{
  "n_experts": 16,
  "normalize_top_k": true,
  "balance_bias": false,
  "init_std_router": 0.00829,
  "init_std_qkv": 0.0336,
  "beta1": 0.9,
  "warmup_steps": 200,
  "decay_shape": "cos",
  "steps": 7990
}
Below are experts of layer 5 (counted from 0) of a mixture-of-experts language model. Rows are named router (the router's row for the expert), gate (a neuron's input weights, with its number), up (a neuron's input weights, with its number) and show model dimensions 0-255. Each number is 128 + 24 x the weight over its row's rms, rounded and kept within 0 to 255. Numbers have three digits each.
Before each expert's rows: "mostly gets" lists some tokens that are sent to it at least half of the time. This comes from a sample of Wikipedia text that the model never trained on.

# expert 14
mostly gets: " the", " an", " his", " a", "The", " their"
router:150135149145163139108116117134135165098113169131090124142162181128117150180116139081129169116136116146158130133134102153103123131152138166118107146096106113131138060139086115143089116126157101150129102121093112107118118110136125109148109115101119141101102145113136145124093156162107126137107093135150100101103107118142159167109102110093107098118101100120102126177156162151112140125155157169092089152166099111105151099153159091121146150144116125106149104130119144144111107168152100141107158123102134126132113152156150131116113101091148122099152139094114105148113116116165162161095135138161142089083156116141150165138141095098073178096112126104127108087172148115136126123149099149111113131133098142134142134109113135112082119082092154150149121135101121103093099165126156
gate0:146094105123131137127140113143152184114091148138117127148148130133116192105176165147168121162141130123131168085106120108128123130103112109125080113142108136156147124084130114128136150139169104168169108091100110106125118134121147098155123115121149099129107131109123138149096116100158111105136139150130105138130089125097120136208110137101107102142103117126124143146152116124119109145125133119135132099070135149137119123135107136130129077112116134144137131189094145162140131117132098141164178139108115149101138138097109127103132121128106142121140125164132097124135116116155171125130202117110115137115113184161125135119108159124121155104148078137116052068160097134134105179133081109130107138116121155147104126131116174130097142111123156120179148154130117112114098158084115
up0:101121120135133161112112125112130091144154068109110136111142140138176151130113151074096153127102134112138135134117127144090105137173113113124134128144119094103137101150102147125085122086095082116134175135103147128099127152116107128131095105128152120131181128106112083126133120120147137158143064113135135128127121115185088147088138152174106132174117154073099130178095146150107141108138140115126141140168161101097093088121127137108081157109147106128104120115135141124159140103160138140168141133150095109146170131106127110086131102122088130150123121156145100103125140128165119130148161140151122123108147112121135105110155113110148130132157155127153188107090119138116137119132084117135141090146160101139148158132132151159110165152095160152096092110074124159134180155125116

# expert 2
mostly gets: " as", " and", " was", " to", " with", " from"
router:150148112141151143085099115129102142108108156154090121123139172123101159177119136086122116130118097117143134162109114120118112116135149168108111138128088076160147084130105126137108114092146113157101135129109120125156129116139124099156108114126114136122088143089166146129100167132107133144098099123141111123118121129125160166137130109105111078133118123118113157175165167183080135127139152172105075151138111106130173083152161115155152156167107109114139096154122165172116134150126149140121135129087102132156114140140100124133127085119128096107136120099097092170085114115146133145115130153147131112119137135186178143137152128112057149116113136100111091087163145095175101136114086147108108127111126151148141125137105149123100099094097165133125124155109125134104100126110119
gate0:104154123096150112103148122167123115122151170116134094159157128103129161124142147120156132154117117125132152143123147137131145092108137140163112113166123153144140083135167145122088078163167152138109164143130095131170123154132126134176095133152132111105101124172153128150179175088145124126132100114145148171117126098093124116116114154135148117147108118106125119164172128063132154116151133119136140101127189103158116107130145124141125131108091103111139103110173130141148132113105132105140161152144102135114109130074127123113133149113091114162073131149100141167138139120181123140134149153135144148098121151104102141149157159120162096155121114107123065060148130105153088140147089141170156127102111107137116127085126170166126153133112110094114132154162138107111136145142147
up0:154135100115110111072141131122126130118144143132127078122150120114135174160181172105150115141115156141119139177114101138149167117105111109144135157120184101111148116115177123159125148141162142182165127101108121128128103118103125153142112114103150088143144114118088148109086125144147132100140151091116124127149130090128130141075101107181162133107146099100143090135114177124120155155153145137147109134114166121153121121117103132126159130129150071122119156143135169134120113189117110095122127127129096106158108100089146113147147166177104106139153156132132185131136143120169127135126121148115122182114111128129109149149101107136138127072164102116167137101143153169137093115121130137149141144154098118155129121145121124147158158118156115124143122165166106116060130152157152

# expert 4
mostly gets: " as", " by", " in", " at", " from", " In"
router:149153123121136131087089148142086121126119191150092126129142178116102150167116159059108125142097106131127144164130103120110126135127146148110113134140129086139156099172100127132122091107136095143085124088108132112130107138164152121136116119138111145091093160080138153128117142138109140165109110111134110103117118128155148163110132102127113090130120126121111169146168123175083150108141141186111081144125154101111136122113175085174158137170103109093151086147134159136101130149120131148102154132083111116148147138151105106111138095133127083106119133115110089155072119115138137170106129150142139105132152129141148128122127114138076163125126141110143098105177145112155109119102085130097123138097138148158152158096097166124107081118114139153139115144120156148122114121100104
gate0:139135149126139145102112133153091154136065122144114132120195130107137115116142167135128073114153143153118118124132138131094123110135214126112105145116121107131138127141130144094083136165072086106072103121114131138139152124173148142133123109133130102149109124135120121156136112100124085094084102144139135129138081146151087144120104149121107070127091152129165145137111133121111135097119184123119075078092137133133132152099126139100081105147071090121111080167110170148141113123123149123134135123134120128173122131132128145197128119122086119112104136135130137123165130110117172114118080137133181142166087162129116141134103119144098153141171122134134081155114156124142113113123116141111128143151135101120084142139167147141130110133135145106137127102121151104151130139132142
up0:150150119122150124139181116112136102134162156130100127110174125129126118132129125162102172075103133116154156161142138127145130111143153111121145153124133121117127107106160130128120100161160127173157125141137110203135045145131115091134149161120079121118154113161115150089126132141146146166122128138096079139101142117150139173134118117120104156116105137121114109119138138127131112160097104098104110166134149147157133129137124104117132155130127120134107133128129156136102159123151089144113068108175109124113059143133140117105146157128153136126107140161111086105093112137140112142120141131163097124112155125129163140161135111128165111132157108124161110114123119127137099135088161076112120121190082176184129156132152111116113155097151135137094091137145126141177170124122073

# expert 0
mostly gets: " January", " April", " December", " 18", " November", " February"
router:152126097146152144119100101151102119122135128135094109110143186132122120177103123104126147145103121144124136147156108134101103098136121147077110119102112115129150079141118113128114130117133094136105124111101108125163107154135138106143113129107093131113110133084161128118084163170084122156090119113138104066109093126145132167094088096132114110148126122105131180149139181158150150126153147144090103132163129099127172129167131054158130175155093108088139096130121148133109137144170113149124140116113143133131137146171116106119112101068157071107138143113112125158066124102157144154109142139155151104109130120149146156134150105117076170124138155126105131127144132104164126137136112137119126134109128165160163148105090131142124135097123146176126097153112145142128098139099145
gate27:132092142093100156109100155135154137101139138115125124126111127143107124150127111124126122083092119122109110123110114135157122112127179132140137102144142150116108149103159096116164108139118202127086123128125115088164119123158172145109093139101174171147164113131128124050079104107177098119103137091153107140135125137080143163120099138131128133137124201133128141137168120131123133127137112136119150167151113099138108151143162129111107135071117109125149140119138112088133074116121163132172120088115139122134102151117137119117115134106084107145142096066124096079159102136130156104173126168132119163152124105103133105150150146133112130143123146128095129158132155122115151150127124143057134136174114161126134137109085120126135116141156163134134079110132156150127107140098130
up27:173107155086125121161159126117111137137103126138125152126152146157137132150110148111068174152126135121100155127143096108151100141132168140087131143121147148157119107124159153203126146121112164128123127104145149116114129178133096130071099132138109128124142155165126145140144130129047107136112116168106102139143113158119128127164112156140114135128127123155159123144080145173130106141097124125133162140157137131119148102127087144136084159134167180105142141116129125122170119096079146141114128082126122166128141129156165107117114113090149119107122137111132107116144137112097108147112130132105161122107156211109128104128168122128117174108139200157133108106135185115144131149111099154080138128111095148127145152129144124125126125136116136117127153133147142151134186099122092

# expert 12
mostly gets: " had", " 0", " have", " has", "°", ".0"
router:137138134152137117110121112169103117141131173164110125125131207108114139152130154088128163108089114132149134154126126113096129138140119149118145113110126106131140091169114109163118101108164090131122133128094125096136141112166147095132114140079145117113114130076179140131128142166119136160107123106161114078105118167121166188127120107121075122152116135115140156159155165135114176157149152166123094153129130099112211094113168055151149136139121132103135078136124157135118112136155119139112139134097115115165145142128137123154120126103137079123124143110122118148081117080151121147120155149163122099109132130173148143152137101123097164128137124104123093098152146108144116133121116118119106140109119155173167126088106154126117127121098143162116124131099153102116084121126138
gate0:122116115167106125112133130165170132123145120132135140152116187140126153123102095166138080097132084126157126098127172127089186124152119127140165148107107122151130168118047154120112101086163126124110121091081112105150124158160118135131121121100133153145167137081159078134133112090115127105130149144113097114160068140110113144141100113123113122135083099148147159141105132116086096140147113145129162152137124094135096104139107093118135108164129126130106104162094154121127121111124106102126112147116152128154154130134127097152138129111128133125109152096133156135130097153092123155126111128147134141131103072108112120134157167133103097087176152136170155116154117120107157112123115127125111083070094151062145145157107118159143143139148110101133135152153149144132141138089134
up0:106120105129093098137119129109147121138125151130094157116144119118137087147099116153127137111143122111142076113155151119124152149131140143139122112109148134140113147091116123073146110081119111109114179100115109121098154094128122172144135146118127116134148132121115138120153127111154094092103145136145156137110131128134120149071133189151149150105121147129164103112133107145141075137107100149146130159117122119090159133091181103084155100112129115138069171091180097115136142125126125110179072087082164163126157146137140127124144095139130142127139070127138172104150101130135127144140111108142170140127124085096123137114098162116093178130146132165159101114143113123128165168143157109137130107146156138134117130182100119152139103150128130112144155107167148165167083093153136

# expert 10
mostly gets: " United", " C", " E", " B", " Al", " New"
router:170144130169190141093124123141099155120143164124097094139157172130101131157140167088124115106113129148118143163132129142099096119149123139116099142123101118150132122182093109124099096097163085129101114127096116086151106161150144088172129134101159151114098159109144128102130151174118126141121102126140102102123130110141156144105134111112090115133097127104126154192162159139094160155141129144118141171154141129138111105132134048167159146146121082117152078140136142140089109130138101134117144112138119130161115125115112101128128109095125121113125149119099114135093109133158119160087143140161136121095151137116154151153153123108104137076126147108144126072151158096146112120117089163113128131123127141149131130114119163149098126140067162143139131172089156140113101137094142
gate0:151117144144127085081147175082124173128076123162147136119133155131165136111092152151146134068138136174204131147157139132155132157091172139124090135107133072135142137142147117110071110104154115139132147148128123100149114119102142160127091129113116087109166089110169117150118150148125125126137099155097124089129129106137111084164163118085116125109122126113142099129090152153136123124086121108087120136162119170139130138139109137099146157085143121168134087099112120145112118125156117099108140109164103146132099131123114145103093149164128143107114084112123123121100211109107170113107125125103120127126107130118126085118127113123100156135141123115164117118161145103130124113130166168127121088125126143145098164113113111136152105125142148102116124107103152157149122114107095
up0:151119115107116103111125152109135107133155117098144141129175126147134107160124122125162135159150139143100185142135089149100103136137136132094107133139088129103106152137104134129156086142132099076136131095118120154113137142135142131112105120163135140138156152102080122094109136154141117094127087118123099161157074142122160148100110181158105148112214082122086131136111111101121131117146094139085135068106124154114132121127111126125153129090122119087131151116106158151151169128144150170133139149097142092127117107149177122132082102138120106141179186167140144142174119139126139152091065171115146133136128130129156150109148165111129160161143096145133144122157156101129144150135126133126089135118138126138153157175148154155140115129149107142084136159129118151154118139130134

# expert 8
mostly gets: " He", " John", " Y", "ah", "ik", "z"
router:181148122157170144106111137143076133146111170124091081113141147105105150143146147112126143117107085146144135161136149107087106092142114145098102158132123105133132116192123128135097092108157084162093134149099099124132107120125147096181113163112120150124128161120171138125142152136103123137105117094155120093109098132151140132128129105127087098118087130089113156175154137120104138142131164168120129161153136119120130097134141050172146135143106060118178102114141158161092113137121112145131133144110125151185092145148110085131122113112131122085121132123088114139107130136149143168118111145143135118126160130135149150143156108131123121113121163099132120099116154113171103128131072164114094121116110135146143140111151129108105095117118145167140112149117171142102106126093152
gate0:105112125139115162136112147154132092123132111127121136147157150210098128171112150121162115165135105138104092140111129121142130121131117141102156121109089116084171159116103116158121160117139115112163114101163108103177139127121141145120130077134121079120112144125166101165146082133118092105098109180169121131129106137150106171106083151122117126127136091060111151153121137163079140124128142139103146090081141100149117099108121134147123121145085134127137125125139090166149141119134129145143141133155162128135109101143148091164126136115101108074144111121127124139154161102138087126144142105119143099120157118144112138143112101118148128110126100114099117145172108142162098142136142098153137184103105128134147159133121171105159138100162146105102102151146134160169097169151173
up0:114122138159144163105112155203139134106123137112140145134154097154099132124168155109138164167113137130104129167093107181125105133107119124135125150130140154085145117088159097157150120155160079119125123135111115143107130149123089143118136147106099150141115127122142126164118157123100120126093129152134176116152149153155114104189121145169123162123101126088121154141121106105103096153105084101096164092154138130137127142133148094087143142105136120135153111166161166090132109163143121122121138137094118093123112123181125112134157147137112130147140139130148125121133133146121135143161146142161119151110096141127137138115114173096092149121121087088086163122104129133145127184121115159108151166103120173095167102153100147109109150151108127139161120132141059087159120116158078

# expert 15
mostly gets: " at", " during", " New", " from", " North", " South"
router:149146110137157148093116124131088148125115142116095115113168158133118152166105142069119103160092118113105163175147086112129121128158116141093139128142104101149142107159097146155104085098153070141113102122104117098155155129162145099142124091115123124088098150082147141110096160147102137155116078129137099086119127115151156158094127111126118106124106133101116147157158158167098166109129148176097094124147148116105136119154148104154163154181095099094149101117132146163092120167138126174121133101104117117150124132151107093107118101113114094091106156113125130157096122102155127143085151119173151094117131113140147124140155142104090136112135126111122131109174150105160133134136096146103092148114128165150120112123105149138099096120121142156128121140114146126078107124106166
gate0:189123166170171168148138117104115176106111133159098112119105119096151112125135153083146106133175098118088158142148158150143152117158163134161114121143134135157102130134129149180139120136136100141148120154110122122133114139128140126118126119136156127087039075096115129094157111161093097151135132108111150145112130110127115163204081133107134093105162122098086115149127128113136142090126140153170109134123125157119144137121120135158131144165140108168155096142064081131118140120130126178147123119125155137131131158132113133114160147119144137104105148126080130124106128155148148126102137132086125156102136108140129149116134188140115130135167137118146088123189164116138164098124077113124123121118116169144139142127131148150134106134173145098113133104139104145136136145127117
up0:133098119099163126155128145135101104139088087164107120148104118150145186146102135149138118159156116121117164099117146138172098139095157156156096145150134125129138132107132129151125130103145166131150171143126100168093115116122126147121137119143142103132086097110126118101137111133158130113158096122128134118104126129129125123117106141157107153087109124131170146114105084143139124125138084136158126129128121136129142092114117126105146116156083158194141109183140079169098076163158078114146135111081108117124129107127089125116148118153138101125120140145127136161069153131140101131127121114144165129141111142143169103114109124142120114133121118127133121161152106093122089103113088107135129085125122123194161183138147153129116107138145106098136051134124075168135087080127116

# expert 7
mostly gets: " H", " (", " M", " \"", " f", " C"
router:141126135134176120118117108157091144098120148121120104122145198132129128134117146094095142139115102131122124149126156150137151129166132137090110131129116079136129098149122088170121113120150119139111127145127108124174112103162127091141101139111132139085101126097153149123132101140108166162119110102138137093131131139152170144120089086127072085150119125091113163177161174153110149111145151183083114123139096100147149130139155041179149142146091107107134076158119139146099129141137138150111123125102143164176114148136155102152115107103137117068124145136090118140102130110164129148105141158141105087116141136152130138166153133129085125121150140089139105131142165113160123114090103143141101124106111171167124154130149141133134113091132144129108103138119122143145119157095140
gate0:132142144088145109134155118060135109149105122122126139110137129150135134107128127127131104126108060138145177128146154117129130124138119119134109080116126105125138123135123142114159155143113134097152148099162142142151180097172142123111134185156101166130159128156123099123078080157133102158167119118138118147107093121138129099145109159117124144126134171130112121155102142173103119099107123146155125109130095149127118121158181097187160133131087114137151112129119097119168138138137143152147121137198116134110116141105157133135102146116124123110076158105090110128106166128121152093117115071155150144154150127136125117117096153133101097115123099142138129100107154116112096096161133120081107127173131167150115070115099158108155145101100140169111126188138117118107128081121116
up0:122166112144136163157169140136165120122159144060141122120137075139102136164106124169120149130125137113115098114151114150101145157141155129111120146116073119068103131121100111132138159108141091111157133148127104148127133109141117158160156117141112119165135124147209144121081114119129121113125117149136096176075160151197141097140092165131122134114109137112140111116102125105148085110101087112154145089131121143133131137128113119137152152119159145126127154162136119097123113119111187156111130106159099141134142092103164090112171137116138104159114125150102139149118098095114122127119139131127132177138142129187137118148127152105144106131117106095137151132103071124130175153105096118131127126091080160104175159139121082122161180129113113136109131141139111123129138118118149

# expert 13
mostly gets: "\n", "|", "==", "===", ").", "s."
router:124121129135124147141087125129108121132143140141089123119156187130104131176122151088128148125103107118137149170141135127103099133142130141106098122105099102139137097140114108165128099107143089129084107123114113124128120127159187104145133156108115144105090136092122116101115148163110163149091117104142113055133102126147143160110118115145108099140114087117132168159140158160125175110135156171096110134156115106102152081119139061165126138164098118081134079136143157130134130150140125145116127142109138141157107123160154107117116092125139098114127156123081124146068109111142124161119142130153114100136165114145132147123142089121050165135128125095112115135161138114163137121115089142103115141094132126161153159113092146110119131101137154172127091126116133142132119148060142
gate0:153106151147137119140174100105129102107116152149176064095125129113121133112132114104132117156112098115150118152110144148192108071125119142148144110119113123123151143104098128124095135120100135127116153162120173114127121059135114133142082146149104149114175146125110119139136131124144180144127120148100134161116110124159167120125116124144154151097116133123113153126093103139148131100139162185097114150147104145134112109123145118129104132149162138109093100126116174110151140133120174207124116180133130161172124149112151115106059086123133103102131141124111120122134148120163110132149134147126157111121098146133108123144175167102116100143139187117097155134131109140125160142167132124120097143141135152118113106150159115159161126129145059146177120136139162154104108154147147
up0:165126098108142125103124074165117132140125106139124114143131143130141084156128123092111131111086110170140141127111140132105136092143129128130149081115121094163076096128133118152131140125192149122142165093103144122116154127170136114133094145157155149151141146095157161124113129149113143114083117058126119121093122153123116119131127091112121131108141148115141098109103116149153113144099098111146097113156083118146073134106148102126107072118112109129161120093126150122138113130087135073135156135132108068121116098112139130138139136129163143121099148091108103150113100110180144129105096147126109162124106113132121131141147128146125114095148077113150153115128145112131101111154147124125123122133110057169068105085155155114146195126148125162128110146131154109108109160105078

# expert 1
mostly gets: " Ar", "ot", " s", "ut", "oc", " "
router:152146150143173136097106143152101133120127158171130113085171180113149149143112130118115148140113103145159142133131149114098157120140134125089113157092131136125134102184116129136133095101128107135115116142128133124127142130139134082149095123089112134107099139107140161124134107153119147167115122096155117109129082125153163134117098121096073089132079094120079169187149149130099136115156145179109114137141097096127155120142161061158141160155086107081175094110126179135098119160168119141084163141092120118168107144123132077163102110115135128095115156133104105126120134105130134177115112145131130106158144091151147136134167128127123113143101137110154092121125144111125087098104120154129107143087096154166138135126148160134114114121132145135107140155134130125108109159102138
gate0:130127113157106067146160168156135107140080129131103123151168104098157152109107089160137139136161113138121130088163133086108128144131111122105126149111132132117131165144099187088071128082125135111115139092105113098083172103088128145106104123143133124111123148118117158162127170108117137158119106088176142131111121137115103133141103168095126134104162089128123113149155134133103160175134092167138124124131108123137108135158140119108114084119135154137138113097111139141086136110104156111129091135094096153081148082144152148130105107184126152106119110089132115126116115128134139110161092142150102105080110125101147107100130136132099088135086151160129171141120132105105142150125163122124138122142153141145154136082141136125077121115157116097137148107104122112190105132098121
up0:104142141144124109122155095101141122135085167088121141113127117150106117142157112119111157124119132110140164121133097102135103140201148102137116130128086121093117146143132150113104140169082121113136136146146084151153134140148157136120105157114140125119177082108061134135117100110093088133080119121089168147137174124147144086128108128169131168116144151127110109115083158098119120118178143158125152146192092159111108164116096096131149108136076131158091130137151152139094114083132150090138126110106151154162109114146149092151132157164148109114095098130104175122129096125120090103087124138065120151146105139128103131142128122120128128140111144111148138162092124087120132184128125116130099136123104136133142131101125117127088109124142122133149122116130152137119078130137165

# expert 11
mostly gets: " team", " York", "ley", "ations", " School", "ings"
router:158160154137171141112106100116099160130116156147094112117156159111115151163126132102122121129111065130139127151139155129091120124155133123122093150106121120144161106169090115134093077116175092175112115136118113123148140152143144089162121128078124130121083141123165143121123151169099131153108091105156100106096093134146136147121148113094100109113096129113101140199136166127100147118143146155110110182143106108108138129143122068149139140161107085112183116113125120153114105135139112142074161131116135144136074145151129098122116122114119123112099131142079130131101074138144136158099125119137130121119169125144150134155169111134111136098099132106135126106138181105143108124130087168116097112123081129166133118120110157120097111095131154120137121137103154128098104150085149
gate0:146142104129095178155123167122124136097114135115146083062118117117153145095176167154147170130168096104116129135107157113156130146139157155139118107099152133113132135111164122105101135160122089147131106110104137170141112133125148121120124155150154114146133108147131131083130141115145127127116152150126175161090101124130115102164124104107176102150141114109115119123102110196098138136135129153141093123162103167105170140136132120113103170124116096121119124112130146152149086114133126125100130159163116103143127127158135136137112162154109097121139174111119193100152123160123084137114096081078113089098118118145116133095175118139140101150124098173155138137114131168138083150134132085120131115101114154142160122105122081109135124104165096082122138127093138098120111098140166
up0:134111161118128099105106139129131114113129128152175132140137103132118131114111189138121126108138124095167133105118104139083153126101131167164123114156124171091136158126164078152113137121107136111128143147108122141093144154131121089161134130121142122112148116133121138070115135108165165147144105122191113099117123115114132158123113141127131133104162191112157137092151117156119112170080149118119144117122104151144133082101148151112101099176124130157087120154106165111110130157127125148105064116091149112133175131148155132127118119127140111107112109190182149151093102125111090118185152127121131141093106099162100134133112140181127100122095119113117114136147133135125123122157155108095222143109142149144147131144132127131166155127119134107145121128175148106137107152100131

# expert 5
mostly gets: " their", " its", " his", " such", " new", "ated"
router:153148143162173130101112118132119162104106148119086100119157171108121138166137158085105153139117115130140115149126118128110127124166101159117109158084084076157126093145116108162091096110128104174111112124132106108126125101149146092145116149086117146112109143099139147136092154146113142138098107112152107112121115128130172156121138094104112079122089101124087137164151161157090146097152149162079099142153097115096151093151159117137151163142105120098155104131098146184102097142150128129105150118124128126133091134137154110151101104091141125101140158089106091166115124110167143145113122122170128113094152140158141145132169128103086168082127145119130121092151137103140118087139096148120111118100110156136160129100112148116103109087116159125144104138130124115092096146103150
gate0:096067184128180140119147106112120155115127144112165136088110101148133077153104101143142110125140146107142123119143121135130126158147166127118119152096133140162137158121144156133103153117130171182118124127133119143174099177112091140113168108159115115109140156148107096159129125082134091126116116121099109131143151063136080140112118126156108135130152179107130183141119177158116142136109115122096162114114183098120099194119098101154086101115128121118137135068177089144178091133161136137132147086143153114089129104150102140128126170131120109125135140123123122100149095125143106140085158131129143126114144120115132114120150144108140119145159139106165146110174150148139121142165103140087117112160121098099127140114143113158111133128147091118136133109123113129124131143103157
up0:148135147173127141132082081122110116128080168145122123146131140098123155146128134074100147150161054108127121124127130133133151133140134158116072120100147126096097113155111112124137131139136110121141141195151200137158115128135140145134131115166145114134170110130152111109141130146095142159134150163108093168128139139108138140146172118157162129138159114123105075110121130102088091111119144145140096142102145117154167154167186139104119081107128168098092118164126108135112128136150169141111116128107141129080144166127106093081132130146141079152100117124104164185148135123131106122122138104090142143127127148148144144112117121107088163115123146117108095172152147112106138118101108090152130111146133126132108106118119121152140142170120124141142098167107173116099166122138109

# expert 3
mostly gets: " H", " K", " de", " J", " M", " Ch"
router:159147108152162131122111156166082152128134156129097098124133156116112137133125143102111131128087089139140151140129150125084116087148110143090107129120130124132149110176125120125095096114149090147090135148122132115124096124146133078156115152118117154101135160101144148104143146134103150151121114089151104099134100132169141142131116119114085116121108107088116171195158140142106140129143176149120124157142135114147134112129155038182146136149103078114165089126129129135100138146115125149107138140115116157168115135137079077147099081076130100079147159125111119122091105133151145182114128154131124105125154121148149162173156118129108127104108159100130129102144153106175100121113095158132108143117120133118136142110159128132132093107102151156125129163118150123101135129075132
gate0:102121087153118133171130129120111085133179115108171106139076148124106144130099084142149099114136097140091113111163125122110112097152125112102148187120107146131105104139090143156084175069113163137129135145083098117151120114117174137147129111111095145157095154141172123174127143119126155091095122076126102142121120095124162069130155141122150117111152131147142150133113148158148116119105133124177108106146085142112120086140112137132107112152126095176134162139146141127105112096136110115152127138122136166079143088126122150135153121117149119140108137101137183123113138117117147114096141129076113134101098134142135111153084132176109112150128134127171129118153134135119125121148142147146149091186161098125132105101135128139139109107159125136143120092163128150114115134062150
up0:142127156138076114094151165129133041112076105069107121132121116141139130113145140091112138105125128129142145141109085125141143104150113158104124118075131135133151140084144145130123120133120120126160131127168168128120154136110141097109145117126127132108133109136112152150149113122130148153121142085162143149110147157109114137179127060124105099106142139127133111103133115121110100158118114129118115123097133111111100102160119115083159130088159115128115096127130114115159144134069122113102132103179115111126118109131156153109080139093127098134121124123107125150123169116141075150150110135141089110118092151110124107081143151143105111112135166072145134143147150180072149107144106081068140151108147150157112105101148131156149141112072126089131155133087157146150132123121102

# expert 6
mostly gets: " ===", "\".", "′", " (born", "----", "°"
router:147102146156131131104110128122120137117134165140079123116156195100093118149100136070102152124099126133131121160109132122090129118149137136093118130084118120124132084173113140151128097105155072138083128142097166119119115104154181111128121130106121157094105149103136125114132133173094119153101109107147096075069101125143141157147142124127101119135088118123097155147161131170119159111144187177095105174130115097105144097136137043165140131139094126071157100116146158125100134162169124183114127129141121129154100123116116117116125107148148116116139177122096125147120096134145116142121143125140133114127155110148169150121138094113068153127122117114138107122158139104144129141130107122108114148121129144141136149115070151142125103117121142155135108149106122138106138138104144
gate0:147156115105150112147128135131085102082115180125129145124163166131098134127104113109091153142117136155164138104154132112148140081097123127077158073165108086095121108129146150175151096104125080113139134150097156140141111108170116116085114152137142152098151147101078145143115136148142133133142153132119129122132108118124153077142132107132099125186071130148164172136113133169098150113132171117110124127121143129117130111138145124105097141155146132136145149135133144130145160141136128129121159108125112171108131119139105120114113160168149140136145131092072155118140122120135120088106173150107125166137132153145110104134156136122107122118120119135131117126132139091138143025112091157139110092116132106144130114096111110159128161132174159106112145139150187133117140103169087
up0:135125121141118135175183116137096158116138099124137089137151122085118140120138125149167139102176115150105120114119146096132142143147104145170120135103210144175144111129123137120133119156119158095098118147155108132158144118065121098126156170133097089095105137137114173087122139086106053167128133143141144127151179118121126139109140132163103145133136124134133140130061157119151095125153117165130130099114107115150115104149131136125123142104119152154158113127102099107125101152138100100138091174113146102150097130134099094097113103128144134128141156097141136104159110149147143122130098124139172145136062150138106166119106173136128111153154095117135154132108164160111143143133114133115150143158103130109141098138105096191112156132122093124100122168149129118147118131102164

# expert 9
mostly gets: " that", " which", " first", " had", " also", " been"
router:145132138139181139104091131137120183100095146145090135116161181092121155184120121087114129145112089132145124137108135129122128137120143148097104150088110077142139097143096118148119123122132112169110131127111122130144112123162130098154094136079108133115107127104167133150102129147089116147106104123154101116114118106126151163121134116100117098117111095149098163187159176160103146110162154172082104184137082112133181111124150098136135173135101108097155114142110152178127128128155121140099139111114123127110106142143117103134110104086122117118122148095096086148113084120157137144096119151160125103109149134162161135132179104100080165109124116125105099079157158113138118114137109155108121114113090143145131136112089159125107121106114162115128126154096133118119111144107131
gate0:110096138154185114097176169129116131088074106126143132137128134138139092085143146133107157142147142125131118152133136091139077078130143116148150152130131118138106097118137071140128142080153143133141113148105107135204152118108135145149174087125160161133130115076147111131144146159111129109136128120143131119148147163128092108151091101147127122150086115130090117130144148111147110082080160115114125120158090120134126074162114124132109133077126106148152111187125169155136125139148115114092111124115103145141111155144089138138148141135139138101110119103130126130105137116117132121129104103119116135171102150105107138130111147098082112207126117143137123152113136107130139145062168108111147109133139129107137145128121124197106080148101140159120149138104083150126135122119125
up0:117125184107101136179167154099099115135132085145076129123135148129151136086122135100138156132124112103121133133164120120140137099092156130121135165117097169149127106097140144091138150102112119156139122145158141118143084157138127146128133144128157068142192103062162090117108127134115115113144147154139154140139181160096130149150131177136149142115113138091123143106118142117152143102141081096110121113136151122114139110151110108122159159099103115098108116127117117177139128095155201135110148123130141139148137129130102134132108146150119102119059138107123140094133127104144152138090129138123165145130147097107080130090147095152116093142152104141178065170080141107141119111101128157122114152112136179153114135112135105148112115128143135138138128148127137120144127162105078